Experts of a small language model.
Experts: 96 tanh GELU neurons an expert, a softmax router.
Below are experts of layer 5 (counted from 0) of a mixture-of-experts language model. Rows are named router (the router's row for the expert) and show model dimensions 0-191. Each number is 128 + 24 x the weight over its row's rms, rounded and kept within 0 to 255. Numbers have three digits each.
After each expert's rows: "mostly gets" lists some tokens that are sent to it at least half of the time. This comes from a sample of Wikipedia text that the model never trained on.

# expert 48
router:152118169149151116181167130075118110102120108125127161138169143137141150162122122131133128104146147126084114189093132119160101135106125089139086138144131119127135135146124174133147131151139117129162089097106121122173126092119146111146143082150155108131081155131104115114161105126160121117162161080107103135153146090125114113142168103130095123132105103139119084114135122138136111101097072125091119160112090133100128134159149132127109165145181165161101068112126105124094106143170131100117103175142099116150107149171143134150156134131132130121132116104116134149119155119109141136
mostly gets: "vel", "gan", " Smith", "man", " Paul", "mann"

# expert 62
router:116158147127125127121126114158112102174148091150132130116124136144113092121161122176114099144098167139120142085156158154126119077124090102132098115184091138129143116099134115119134168134093128111109139107139163135102156084150165083081142108127158135155135147112105139153165159127198117102119091158128144123104111118143083100126141114127144117158108088110172103129120103110098159108140123126107102154169117097112116124130097124104139157102104174108115091131123173134134116155107159126148134086161093132156125145119109114141141151150122179139160124131096116129117154106139094107
mostly gets: " UTC", " Mont", " @", " 2005", "The", " 2019"

# expert 45
router:140136127127117141125158128129132088170093128109128108176125105134158161093128098135075120182103109101130113131165141166147161112147140148146125207133093143147158118076080139174104152162099149128142112127093160094136121139096116127164118172102107105123124128135114118165126131138138081163114108130117145095132124152159097141114091144132125137103146120108097126123104120111078091135100162144106159088138160123099104133110109143132068097124112147101146127141133120134131126121098125100109122148136160174115152143120090139113149156162137145090157142148145115118111102105155148101
mostly gets: " April", " July", "During", "\n\n", " September", " since"

# expert 28
router:124147159132095157158152116108144171108126103137089164088124138106077142105087148133133135097110125095130085074085104082111148138129154131096079141136134136080104127134117102119148110147174117181127111109134098168139142131118121095149104155120072132105085120144098129111138103131130102128124168102151153121088089141127118125131155103102129128082139101145165112117096113139144155120153101113127081066122106131109161118136106108155102123114171122113121131147100147124115110092153121093150113136122127126157125156129130119112118159117095147147131128124091120174109151110079153130
mostly gets: "it", " village", " road", "ute", "ction", " area"

# expert 51
router:143104173114109154134122100130114119142131121095132109128125086100114124124118135095182121113129127141107111152095119142179109149136095151145169105162096112137129140089113107141129127157163131064105144172084104154171162127148132166150194097149074167111109106126128099130125160148125135152139122138107139103156144091098077097138114158125155110161155132150134108131099123111125085140177103162147152164096144143139121127093149125138110100167122118152131125137125120142119163105130079131170135161124155169147128165105140096139115125117125092117097113135151139137138100135162133111
mostly gets: " would", " him", " will", " may", " could", " did"

# expert 53
router:130139169151149100110125100149135159110116117125133136123111125107127095152104131129151128109155132166168113122117125166142152129122102148131098130142117128098125187086133109116184118110103111134097129132134122112117096122131147160082143100135148136169153131100142185157121137120122150130083118163103100116108096110156104075123175160116141122117161133162134122141174147154157154148141147182104113162107144163133158081105148081128121181143111126128132055153145135140156150107170147146106144144146138119107159138148103155151076087139154107138145132100118157140138128163117126118
mostly gets: " and", " &", " or", " but", " bo", " Website"

# expert 5
router:131102154121138142121145144107120113141107130119135127133085107118100150107090104146160142134130124127121177104132093069096148143124144089132146118121109145108141152109123122104144137163191146171121148125138101125132143106073146085141137167109138143134140116146087166092107110096093136140115183153143136125162124120120121116119101109120088148123163134148159073083158071129144157140149166100172160104135104112110108147111168122135163143089155157125117149119124131080149126118148149142100160147085137114155120107108165087119151119128119127091098153159122124138174142116101128154
mostly gets: " life", " work", " game", " power", " death", " war"

# expert 34
router:106122110154132140148096134126084126088120183163144174182154107141114100135143136124124096128139141138122124194118161141126098120092153137170105172095152118125110124166103161120143111173120145111165153128162131125177157121088123144120121123152111112130123149145113069090158116158149173117123133130126097120127140078144133156171090120126143152121142143167135144162097092121116160102122131139103121128171139116133111108149084107116135166117123111116104133073165135096115097158104132137086109120111136156138105147118125131155164125103148116141136117166150109134106080163110141126
mostly gets: " Ja", " Mi", " Hu", " Yu", " Sal", " Jo"

# expert 22
router:112136116146125159145121149138059126121126071097095184094101141181075110134114115122106135123130125139142103111108147127164126150133149108105142112155081112128155097138157099105116113139102096174103107128121111136145125161170085111165108140129138116063122141100147125128128175121114113098109119125087125141142080161136155156147093119117169124132107142156142096131128137116150109137133135119103132139138095105185114135124151132149120100122107131149144091179139098141143147104126120163123180125132091128161148133155115173124110132158140141177155139122142127115152104097111103083
mostly gets: " located", " Preceded", " •", " Website", "History", " Succeeded"

# expert 27
router:140102127093132137098110119144106074127101147111154128121108108106125121112120109120090098129108108125085107148160120112087067140098137087133108114152198150148132143137117147125115110138101116065120137108128134081135152057156093094130108159116139123120151129128152121136098116115165112080139156098119161134135138115172105141171108170151135140162113134130147095147086117156160150139104113103139129151123134127108170116066109145155135111137154148155120110114127118142113118157141138144151127137110106150139170100122155122139155097098148103146160080164133137125121176101149109120
mostly gets: " DF", " MF", " FW", " GER", " Award", " ENG"

# expert 8
router:158094113138129160105121112121130119095097094139117150166085130117110101090089145125106141099104156134117117111130138123107118185160155136125146110126146157130150090142108090141114132070159106149131139133104124137141113174152109112103093146132124114097093121165106169176163153114123179105154147152140155144155079093138147119126072150113133127162149128118103132158136109138156117160121115141140094128135082144130148135126126088111137124124136154132136158136112116138109158092134104114079162175087120119191137154127114127165110108136090147131126102119119112086101161110160101093
mostly gets: " fa", " data", " ce", " Genus", " drug", "Scientific"

# expert 37
router:112119128127119155128087132111160100163126116119086130099091138149113082117154151116163130119111138147098162140136122077093171160145143169065143062133172142112119122090113106118166142159114126104096102105108102137158133112138144134121145112189145133112110094155152173149147161139172098119125144086159168116127119116110159121095101100123129097155117181163155126114143114090138123171188132090129136168133160144154143126143176126119125112114117101128138138131090133127134130162113130134139143120111115132110126135155120122123084125142159140139099125166142161137141108144154138145
mostly gets: " −", "+", "_", " $", " %", "°"

# expert 9
router:121082121072143132118147119117110156132149098105122124100135156152091173088091075184108095118160143111137103156112097120112102079117140101124152097134127139113171124122110116129155139168120128129108170133133121075106096105142176125135151172090145173120123137163126154124108123099094084156147093157109133132106106148123141113132105113130130120096114126125153125164120139109130171125121138139126143121156145116145117157154169150124110078135135133168114138117116178139118117127109154158170147173111100095161088111120116127148124138143137174103121089137119103087116133143087144113
mostly gets: " 2015", " 2005", " 2018", " 2008", " 2010", " States"

# expert 14
router:134103139084117156201133101093109142115148140118138107137124117122126160112146133122163144141119104162112148075101128154084157112162091117120148114121114117128140116126126125160129111142200144087140150101121129111109125106169087187183128173096087110138120130135144101123122098169100109131148147138131162111099110121098144130148134134142144122107101128116099106103109104146096120114090139142166158132145132123110138105135151159170131094156135166140139144124115161113108162116126109148110148092183182112125117075157080143123136133149119139082108139102122116108132136123101101108
mostly gets: " with", " after", " under", " during", " on", " between"

# expert 4
router:127112147120149106111140120084116089139175079130131108105161152118141154104077144157117096095139141102139120163127158099170128130106123099165132141127129074142120155147138131135145150164133127135133124091090121113118108149130146112114171157134162153131120125137147115118122133071128084173123150097120108130147140103170180061110087154133106151106118092095135140159110175098105132152145142149120147086157129143146104126136164110094114104198164122133131141163121139156104104149139134105155112116110130149113090161114111156144139104148140123148133082116101107130107156109117125121
mostly gets: " United", " States", " York", " London", " French", "wood"

# expert 24
router:107147161083135135108131127159116108145117121112135128081139131103133130140134108139176106106115129132118104111103124117117082168109144119112148138131098159144124103120137093168139157151173111160091099129146109132111122119163174111130161150142161088162169131122155154163175155087143148162101118126150130117178167089146123119121140120161067098103100106140137144129106144087127135140122128118070130133153112178135150142122122146173102072096135105098119117185113144125152156143116103123127134081132107132132151148135089144154131112121109097141102111101161140082130094133120107136
mostly gets: " UTC", "born", "л", "See", "е", " Died"

# expert 7
router:125154126130114104121144136116139133118109138166146198127085100097134117113143160133123139118147139105111145101157106162162159086129111089122139112121156120175133103144084089104140142112118146104104094150113162104156132138100142099142145153114106153170180094138156136117162118100137109115104117082175143126153108142100163152143108151113143147121137112138105115083133121144138128097111096125122110087081125107148113085088145096077116099143106162129111126153136132137118129112101173109090134159153167162123081141112120165139149119124134151125166144146121153102164109099127142176
mostly gets: " un", " la", " di", " inter", " del", " pre"

# expert 50
router:102162147143109149137139131145139095170153155171134167134165115140132111142160129122118090100116130127099120114173150114098079087142136125108126143148145107110097105176152131150132135134112124084117132134159126082140159085110108107102089170082136115161108127096127104141138118127168133136107113091135107146136132092105103118143120184145152113118111145107122132145114161139124093144140135141178097135146108078083163099108063099147140154104114178100150144149163130129159108110148142145140095088138128131105139150131111128108064123101140101121130168110133132120105097112109134145
mostly gets: " Kh", " Ku", "ä"

# expert 30
router:130129134124157143155174128124132167115142172122166144169132122129167121160156157102119106136132115160120090147091153131137144113093141127148126166091098122124115118132169144096117090162116119121153108115150108138082129122138125074141143133142155124110161112150103139106093126165152151135155123115140175133131183150076095132113179143134142158134138094136167147120142175117151143099140152137124106090114097127122175128169156117091147136142139096135128114164106089141149095136129143139129128122088168165161098138093167149127130102084145112126130162126139162162131126153090172140
mostly gets: "  ", " co", "str", "Br", "bro", " third"

# expert 26
router:108117080186093124175113165117157157093110120131131175184159157089142110145172149149115098129112154103126120134129146102112097119133120112096141148123112106115182137101148105131124146145154150150132108148123092100103150143106111105127131093123131117139113135151110149122138120123150099127148090123164088180148107179130146154123133128120098135159097146109116106102127114154141114145153121150108108095159130132096100108140119196117132173120146096132154132154107121133070193067134092129129127122146135107130097119138165120150128140148131126110158111166104141112112108122125115086
mostly gets: "cc", " Sl", " Bl", "Personal", "Le", "uc"

# expert 63
router:122154125108138112143095097143106153106170156133113133132112094106156142179163118128098129130119147134172080145137116168136138128086084124150101074123115142158114081164147141101141137102092098124188150121099109118144138115137153104165174170102134112076167119100126153132105106090104103159123109152148095155102152088133153126117102129152159135149151153121145168116141134102153141175126120089116114145137109127140141183110102115139152131119116114133115158125091157134140137164119103103116133082120097151133120124183144134151130128109144127151110135121083111144134094142165105142
mostly gets: " most", " His", " his", " other", " British", " West"

# expert 59
router:139106138164143125121121128149144103132168094153120126118126118139140118160098126138108113140154113139130167151116158076126105112090097084144121145152175087058116134114140127101114133132141124160118121094126100145100145106142165080143144152139136127139121144156157090135100158117128103150137159095129122152095089142171093095125099098146083146107127115138153114149117144119148143120137136088163131134120097067170133181109091141148092139138127140104127112114086151159114120104136163125153100088109077096138113135108096124141110148101095163115118119118137094152166122071122126113
mostly gets: " University", " New", " York", " City", " College", " County"

# expert 21
router:117146140131112156156137123111096121080135125147125121114135114128097127116098109161109140133127116154103113163141100116149077120153150139098091108147180149114129110123133146074165112120154149097164133139102087118149129121110140125116085123131149110099142162128104159125160100124186134140123127091098143111130117180150125171145089125170128106147101138114070180141095165103112108081112111137125109167094134133115106087104160128115148121140098142110135089094147147095146135109149149139071093103161142165095104150130137090116123137149118119111115139130106150103103139126160171154
mostly gets: "ō", " Kar", " Dh", " Bh", " Sh", "uk"

# expert 32
router:090132151136146102192129099144129107128172121136120121130147138138101125154110083080128164144110118147150108115114133136116150115105153128155140148147134141083106147135120158155162151139114122125121130121076130122164150090121149143102129112138085153140104147093153177172144116165119177160165118128135142132113105124139103084087104096110145125149126091168091105106130138098146136120117109125136099129112175187092127137159131094120137138156151134158114109103092145118123157139173107125117095091131134171148136153091125132147091091170112097145135163109150125168105102142100141155
mostly gets: " and", " or", " but", " &", " would", " You"

# expert 61
router:128113143144107146109151133118131140101126123099140093145134131160080157121125116100149104147094162124108157117142108167110144092143112114150164134112093120089147082160120135121132129167154102150141120116157156141130098145156149092093099145138118131154164172136131101126093158078137150128105147138166176123143144088176104153133167171105117126124118130094157128173170128076141162142121125120132116157127104120130142160112181145118172143091155123103099154140115081163110120135101184091157159127083130139156121146130137132133149131098116154112150146100168108123120120118123100110
mostly gets: " competition", " team", " contest", " championship", " medal", " performance"

# expert 18
router:142140117113176099113122164105145136080101164165148140103132150087164122118135095090160117125162122146094117073144089172117154136139162109136121145115123107119090142102163094113093160094106144159161132151098152149160093070139142103128163154131167126110121132103136129132114161133138141124118151117114184111133099148128106113132167077116135090135128126113143118151074153108131079085156119122102142101135128104132131105082150128117094123138120113113172130103124122165139125129133158143072114140118149118121131147151150117138146174137119148121104085139113127150125136161093111159
mostly gets: " =", "=", "\n   ", "\n", " (", " “"

# expert 13
router:166122137112131084142089119143145104109113154157105150110140146137137122134107105132116100130111128115142152143153107079161156088136136167140147100092152106100106132137138155090108178111107125186098158104112169154119117106112149065140117090119137153134175164115131138149145103120111123147122165172116175126120144130143123091087160124119101136115141123115117092087127125126155141139180126121135165130130116105166148179132131150129151117114133155107073109131130118096116096094114156123115099159107126104109146150084146114130152140168101098126163110135161133123154161100110156079
mostly gets: " House", " Street", " Road", " Film", " ship", " sc"

# expert 58
router:161103111145167176104125087098151148076106130102195124102127107143138166156082101135113172116147139141149118153118117100143124168147144083125107191094157122129141110119139126159102135126167084165134119154121110110121122108124128089145093155127116135144112132156119142118067128082106128113116130104143137117101141146132149108102154133119075157119122118116106164134111148130122149140134150144148111085132107142141087169082123148130080099172122122154118147117120124111106091119122126122126132157099122145086138088093130151126119147088126150121113094094098145144154111094102114102
mostly gets: " military", "ology", " education", " Committee", " Sciences", " rights"

# expert 41
router:122117091167084168132077182144126173145096106148138081124114160133138127101137121109126146130134089144119131093101156113114149141123113114118183115104134122142109116094111144108116078123166122111097093125159174163139139163127093161128131124160135149133153096130084140132122126179098100084112127105095125123128091149099155139108176147145097155127094120165177144106166165143107088154136138103103102113115090139124127129162146104125122166138135145157101125145146118077102142151123132108131119153107143149155139128142145164113114125135117127101138176089124155126132121167139147113
mostly gets: " rel", " due", " set", "ruct", " indic", " located"